Experts of a small language model.
Size: 13 layers, width 768, vocabulary 14468, 250M parameters.
Experts: a softmax router, a shared expert of 704 neurons.
Below are experts of layer 9 (counted from 0) of a mixture-of-experts language model. Rows are named router (the router's row for the expert), up (a neuron's input weights, with its number) and show model dimensions 336-383. Each number is 50 + 12 x the weight over its row's rms, rounded and kept within 0 to 99.
After each expert's rows: a language model's description of what the expert responds to. This comes from a sample of Wikipedia text that the model never trained on.

# expert 16
router:55 68 52 36 43 47 39 43 43 58 42 69 53 40 67 33 43 26 68 70 46 37 49 46 90 48 52 50 48 78 42 38 54 34 30 71 66 51 35 58 41 49 58 63 53 67 47 20
up0:40 44 45 65 53 42 53 74 46 47 45 44 63 47 67 38 45 86 56 54 68 62 49 56 55 76 38 69 82 37 51 21 39 42 30 55 73 53 36 25 64 28 63 39 49 52 80 48
up1:63 52 43 47 50 64 50 53 27 69 61 56 50 40 56 72 61 59 48 66 50 66 47 61 59 71 42 39 50 58 64 67 33 63 49 42 58 48 55 56 50 81 60 52 42 51 62 62
up2:69 39 58 49 35 44 57 65 37 50 53 47 32 58 71 27 58 48 41 46 45 58 52 43 44 75 30 52 71 36 60 40 51 37 62 59 50 52 44 58 39 44 59 35 34 31 62 71
up3:64 62 37 52 62 52 67 56 56 66 54 50 67 50 69 64 20 49 39 54 44 68 40 43 51 55 51 60 34 44 37 43 26 60 47 68 33 34 47 51 43 63 53 64 52 44 64 51
up4:69 68 50 76 49 33 42 35 52 45 54 48 54 33 53 59 14 53 42 53 47 74 39 43 61 53 32 63 66 36 50 46 40 47 53 49 35 42 65 51 53 47 52 71 30 57 65 45
up5:68 67 31 69 37 62 52 48 56 85 56 70 62 44 46 67 52 52 63 45 46 52 53 50 72 61 29 61 48 57 54 48 56 63 48 49 34 51 61 48 38 62 39 50 40 59 45 49
up6:63 52 45 60 48 46 47 56 70 21 48 25 44 33 83 55 38 55 59 26 48 45 48 52 65 55 44 74 55 56 50 61 27 49 38 44 61 55 56 54 67 29 41 44 47 55 60 51
up7:47 50 47 74 58 49 65 63 34 36 35 58 68 64 52 47 29 50 31 50 34 60 68 34 32 58 47 36 48 49 52 48 23 46 59 66 59 53 67 53 58 85 55 36 38 42 62 47
up8:64 60 23 50 69 16 47 46 41 44 57 39 55 47 68 56 16 40 70 57 41 35 17 34 42 63 49 51 49 33 45 54 55 44 38 53 55 40 58 59 46 64 45 58 46 44 49 52
up9:39 58 54 57 52 55 37 62 49 50 41 57 61 59 75 45 41 38 42 69 35 45 52 43 67 21 68 59 40 49 55 15 47 52 60 41 64 56 51 29 48 59 63 53 59 19 44 43
What it handles: Table and list delimiters. Cell separators, bullet dashes, and heading equals signs at line starts or between table cells, such as |, -, •, ==.

# expert 26
router:39 47 78 35 48 52 47 18 70 43 55 48 56 25 39 66 51 24 62 47 51 26 77 63 40 49 48 55 64 51 41 46 41 70 41 62 60 59 47 36 52 66 66 27 48 76 28 55
up0:48 85 44 56 74 33 46 42 62 72 69 46 27 58 53 43 53 56 62 35 39 43 43 63 63 51 59 71 43 58 62 61 29 55 40 67 48 42 36 45 63 36 49 59 67 37 52 42
up1:51 51 54 58 52 43 57 56 72 55 44 43 46 51 44 48 38 41 71 61 43 48 46 58 47 58 72 47 66 55 53 43 66 66 62 40 47 53 70 57 29 51 76 38 46 47 58 58
up2:55 50 38 55 40 57 62 46 57 53 45 49 57 37 58 48 67 41 56 60 51 50 34 53 62 53 61 56 71 47 43 66 40 64 40 45 59 36 63 28 56 47 41 50 52 63 46 41
up3:61 56 52 42 44 40 47 46 62 61 70 67 55 51 57 35 53 50 47 37 59 58 41 49 57 53 47 46 30 71 61 45 56 48 59 35 56 50 44 64 44 54 54 49 61 55 47 42
up4:56 49 55 51 56 41 41 48 71 24 50 71 38 50 56 57 45 42 46 39 55 53 43 53 48 77 59 54 44 53 52 45 43 50 48 55 48 64 34 30 35 61 54 51 57 49 49 61
up5:57 72 44 66 48 42 47 74 72 56 55 47 43 85 47 53 50 45 38 65 63 71 44 33 59 37 41 42 25 59 52 42 88 40 34 70 70 57 59 42 53 66 40 56 64 61 52 29
up6:42 34 49 35 29 33 52 52 56 51 63 48 56 41 64 54 38 59 72 60 52 60 32 58 35 38 67 53 62 40 33 44 46 54 59 49 58 29 42 55 62 39 55 62 74 50 41 62
up7:44 44 19 47 59 59 44 51 60 59 60 49 34 67 46 68 65 45 42 64 69 57 48 54 66 49 54 34 53 75 68 46 53 65 44 26 64 25 49 40 46 49 46 37 48 53 46 37
up8:50 51 59 48 62 52 53 49 53 49 40 59 53 50 43 51 37 39 54 28 42 65 56 34 52 61 56 42 58 68 70 54 64 47 39 43 39 61 37 51 43 60 63 57 59 58 57 43
up9:68 54 56 31 57 46 49 57 56 54 57 48 33 25 70 49 44 45 45 66 55 51 47 49 45 43 43 41 74 31 59 49 54 58 48 77 71 47 44 34 50 65 38 72 42 46 58 53
What it handles: Institution name words. Words in names of organizations, teams, places and awards, such as Institute, Association, League, West Ham United, Sudan Defence Force.

# expert 14
router:66 27 40 53 62 49 46 31 73 54 50 42 63 34 50 41 44 54 61 80 77 41 52 61 50 61 40 58 54 49 64 61 29 60 43 47 37 51 52 36 36 46 61 41 52 50 39 62
up0:48 40 48 45 64 44 51 35 44 54 63 37 36 62 47 56 41 64 53 39 51 62 49 47 63 57 51 50 57 52 56 49 37 33 49 55 36 64 50 50 47 52 33 48 33 48 44 43
up1:55 51 57 53 65 46 60 55 60 45 73 56 39 67 45 52 51 44 57 74 54 54 38 63 63 71 33 80 70 57 66 52 16 32 37 37 66 57 44 47 44 43 34 39 35 54 39 47
up2:48 79 35 51 58 51 30 52 49 66 38 58 37 64 70 27 37 68 38 61 42 54 35 55 54 72 46 34 36 75 41 42 67 65 54 37 58 42 45 49 43 60 46 55 36 46 56 50
up3:59 53 49 63 39 48 75 57 54 48 50 48 28 62 58 39 30 53 44 48 57 55 22 55 50 51 35 40 36 55 47 52 33 29 38 46 43 61 38 63 47 45 51 66 56 36 62 55
up4:67 68 50 60 40 52 64 49 45 61 57 45 37 69 47 69 37 52 55 42 48 52 45 47 60 46 35 67 68 21 59 44 48 25 50 23 43 47 73 55 54 52 48 52 63 49 47 37
up5:55 52 57 43 62 61 45 53 39 59 68 34 45 43 59 45 59 60 58 37 40 29 37 40 50 73 43 40 55 54 59 29 49 24 68 61 54 38 48 58 37 51 35 44 42 35 62 50
up6:67 46 37 56 66 37 45 63 46 43 67 55 24 53 40 57 67 56 30 57 49 58 57 49 50 65 37 49 76 66 36 41 41 36 58 52 55 57 49 63 53 60 49 51 45 36 49 72
up7:55 51 47 55 37 27 61 52 56 42 41 56 34 56 61 52 36 42 63 38 35 54 44 62 54 56 53 55 62 48 60 48 46 47 58 39 47 45 66 31 46 35 68 39 59 22 37 60
up8:50 49 41 52 38 49 74 44 48 44 33 55 58 69 32 60 48 46 26 43 38 54 50 46 56 49 54 52 31 67 59 53 40 38 61 51 57 59 59 62 56 60 57 47 36 25 51 39
up9:50 61 43 69 66 65 46 60 54 26 54 53 38 51 52 50 70 46 25 40 37 37 56 22 75 37 43 52 44 48 51 36 45 19 46 52 49 50 42 43 48 58 53 54 70 30 44 24
What it handles: Final name pieces. Last piece of a person's first name or surname, often before a pipe or parenthesis in rosters, such as Torric-o, George, William.

# expert 27
router:53 63 34 92 62 55 35 34 58 55 49 77 28 59 50 47 50 50 59 69 66 44 58 46 41 50 65 30 37 44 42 56 33 49 49 47 42 65 43 42 66 31 47 62 28 63 44 44
up0:52 57 43 42 43 36 65 39 21 44 63 44 26 26 53 58 38 73 59 77 56 60 46 54 55 51 41 38 66 56 60 31 38 55 37 35 60 44 47 52 56 45 61 50 33 47 42 39
up1:58 64 32 62 69 58 70 41 51 53 60 47 38 60 53 56 68 75 56 62 42 39 54 62 53 47 42 35 47 60 41 44 31 51 38 28 46 48 58 50 46 55 41 62 50 53 63 41
up2:35 52 34 45 57 51 56 47 67 63 52 48 46 45 58 38 60 81 60 53 48 44 56 57 54 58 52 43 52 68 51 66 45 31 65 46 64 48 36 33 62 55 75 76 44 52 46 48
up3:53 36 54 58 62 35 50 55 28 60 36 49 67 52 49 35 60 78 64 56 38 55 53 49 53 52 41 52 53 57 51 41 43 30 45 63 59 55 35 28 51 50 68 22 63 67 69 62
up4:41 47 54 30 58 46 58 56 52 50 65 39 63 62 52 45 53 45 35 73 65 65 63 52 51 62 53 63 43 69 64 39 47 48 73 31 60 52 67 69 65 24 42 65 68 48 45 65
up5:55 40 55 55 49 55 36 56 52 31 61 63 34 46 75 70 32 56 71 36 52 81 20 50 47 43 46 55 40 71 53 67 30 43 54 51 37 72 53 56 27 49 56 65 65 42 49 37
up6:62 53 48 60 57 57 50 59 72 48 58 46 41 59 51 49 48 72 58 41 36 46 64 64 45 59 61 46 55 46 45 46 19 51 38 56 44 41 30 40 49 38 48 53 54 50 39 57
up7:43 67 52 43 38 53 42 75 39 38 54 30 57 44 45 35 36 52 46 55 54 59 63 29 46 69 62 38 75 75 45 33 62 50 66 49 45 46 40 58 57 56 55 35 45 54 57 61
up8:52 43 45 64 42 54 51 36 17 75 42 50 50 38 63 53 47 55 56 71 47 72 48 42 52 34 32 58 38 41 67 50 49 47 70 34 49 49 46 49 54 40 68 32 66 60 50 54
up9:53 45 47 51 45 55 62 42 27 56 40 38 39 38 82 51 50 60 56 78 37 72 44 58 51 44 48 36 45 38 62 51 42 55 50 72 60 41 60 53 57 39 51 47 54 59 67 55
What it handles: Paragraph breaks and sentence starts. Line and paragraph breaks after sentences, before headings like ==Personal life==, plus sentence boundaries in biographies and He or also.

# expert 20
router:35 42 29 42 72 55 27 31 57 62 37 51 44 52 52 67 43 33 28 39 35 34 29 44 32 42 46 35 47 25 54 91 41 57 40 42 53 43 61 69 68 46 36 34 68 38 46 53
up0:50 67 51 63 54 44 61 47 45 41 30 56 53 43 78 48 40 60 52 49 63 51 50 50 53 46 56 38 45 32 42 34 65 36 64 71 33 69 38 56 49 27 62 60 58 62 52 50
up1:47 48 38 78 60 41 36 55 40 51 67 50 35 64 33 59 55 59 48 24 46 51 56 51 47 61 26 55 70 56 42 47 59 46 54 54 45 64 68 53 56 69 44 41 37 52 56 54
up2:45 56 55 55 48 35 51 69 47 58 63 72 38 38 39 50 57 45 49 50 43 55 52 33 61 75 47 40 54 63 59 65 46 60 37 61 60 55 44 42 37 52 55 50 64 44 54 50
up3:67 72 55 44 28 52 69 53 71 59 55 57 70 37 55 72 20 38 66 45 16 53 56 39 58 57 54 62 37 45 27 57 39 54 23 59 52 51 51 60 56 63 74 50 67 57 47 56
up4:41 34 52 87 61 66 66 45 66 71 38 57 35 55 41 27 55 56 54 48 55 48 49 43 49 71 38 44 41 45 65 43 56 59 38 47 62 44 45 38 51 55 43 53 50 68 56 32
up5:51 59 43 51 37 60 52 64 48 55 60 42 38 56 61 60 57 44 50 41 44 57 46 53 59 40 55 28 54 46 35 58 52 52 62 45 57 44 48 62 61 65 57 63 76 67 51 33
up6:38 62 44 54 61 52 62 64 63 51 59 33 44 57 67 59 69 47 43 78 64 33 48 54 62 65 26 42 41 44 65 34 54 64 71 82 37 61 59 59 33 46 58 48 20 38 60 58
up7:66 51 35 38 47 54 36 47 34 68 53 45 49 32 39 46 57 66 63 51 33 76 57 31 59 28 35 43 38 43 58 52 52 48 63 58 47 64 44 32 37 42 76 47 51 34 49 40
up8:65 69 52 48 28 55 43 57 52 62 70 43 52 61 48 54 61 35 41 71 40 59 61 63 49 50 50 43 48 61 57 50 56 58 30 51 57 48 41 55 42 35 34 61 74 44 47 46
up9:56 66 56 28 32 51 60 43 40 53 56 69 33 25 66 42 23 31 49 69 43 42 26 30 53 52 34 69 49 50 49 68 50 44 32 57 52 55 55 51 47 56 56 47 64 55 35 64
What it handles: Nouns before prepositions. Nouns, participles and word endings that head a following of, in or by phrase, such as one of, member of, disciple of, this.

# expert 3
router:60 59 45 39 41 50 49 67 58 49 39 35 46 48 34 48 59 51 56 33 44 54 32 50 44 40 59 46 36 48 48 61 52 56 32 54 51 55 45 51 36 64 33 57 32 59 44 43
up0:65 54 41 57 57 36 50 39 36 51 59 51 20 60 78 48 44 65 38 47 23 36 42 38 68 49 34 30 36 31 44 52 43 45 51 65 67 47 92 35 56 56 58 31 68 30 72 43
up1:67 52 44 69 49 69 57 30 62 65 41 66 40 40 68 50 42 61 68 29 38 63 60 53 57 49 38 31 41 49 53 41 66 62 53 60 50 49 44 30 60 54 33 41 51 51 32 31
up2:67 65 59 53 55 29 46 52 51 72 57 47 47 23 60 58 59 42 49 45 31 69 61 28 45 36 45 41 56 45 51 49 37 67 62 58 66 51 68 42 43 54 39 74 42 56 50 40
up3:35 33 52 51 43 48 42 49 48 71 27 63 41 44 64 53 68 54 35 62 44 65 46 45 57 58 53 53 55 44 43 26 51 44 59 51 40 47 57 35 59 58 55 38 53 38 70 45
up4:51 63 65 46 56 41 36 55 37 33 57 47 37 28 59 60 55 54 61 51 38 39 61 53 59 43 55 39 40 47 57 56 62 53 55 43 47 55 54 58 40 44 35 43 60 52 50 69
up5:50 54 40 57 58 63 29 57 56 37 40 78 44 34 45 38 69 59 66 70 63 50 68 51 56 34 68 56 51 60 62 34 58 63 71 54 45 63 58 46 58 52 59 61 52 49 59 30
up6:27 61 47 78 82 48 51 47 50 61 55 62 54 42 69 48 52 55 39 51 31 39 54 51 89 63 53 72 56 34 68 44 05 59 31 51 60 61 27 49 54 52 61 42 51 48 43 56
up7:62 62 47 50 32 56 61 35 35 67 47 57 56 45 43 64 59 76 39 32 52 74 72 46 47 69 65 65 54 50 37 43 49 60 49 51 52 56 58 39 44 44 40 56 65 39 62 69
up8:61 38 33 56 58 55 51 62 61 61 69 25 52 42 46 57 67 75 66 65 50 50 72 70 57 51 49 44 58 52 48 36 49 68 43 55 40 66 60 53 78 43 66 66 44 45 63 48
up9:41 72 60 50 36 53 71 55 34 50 51 63 36 20 49 61 58 48 63 58 48 42 42 51 52 45 31 61 55 47 52 50 24 40 43 51 61 42 54 57 53 43 62 60 46 56 45 46
What it handles: Wiki structure markup. Section heading markers, line breaks, list dashes and table pipes in structured wiki text, especially taxonomy pages like ==Species== and Kingdom lists.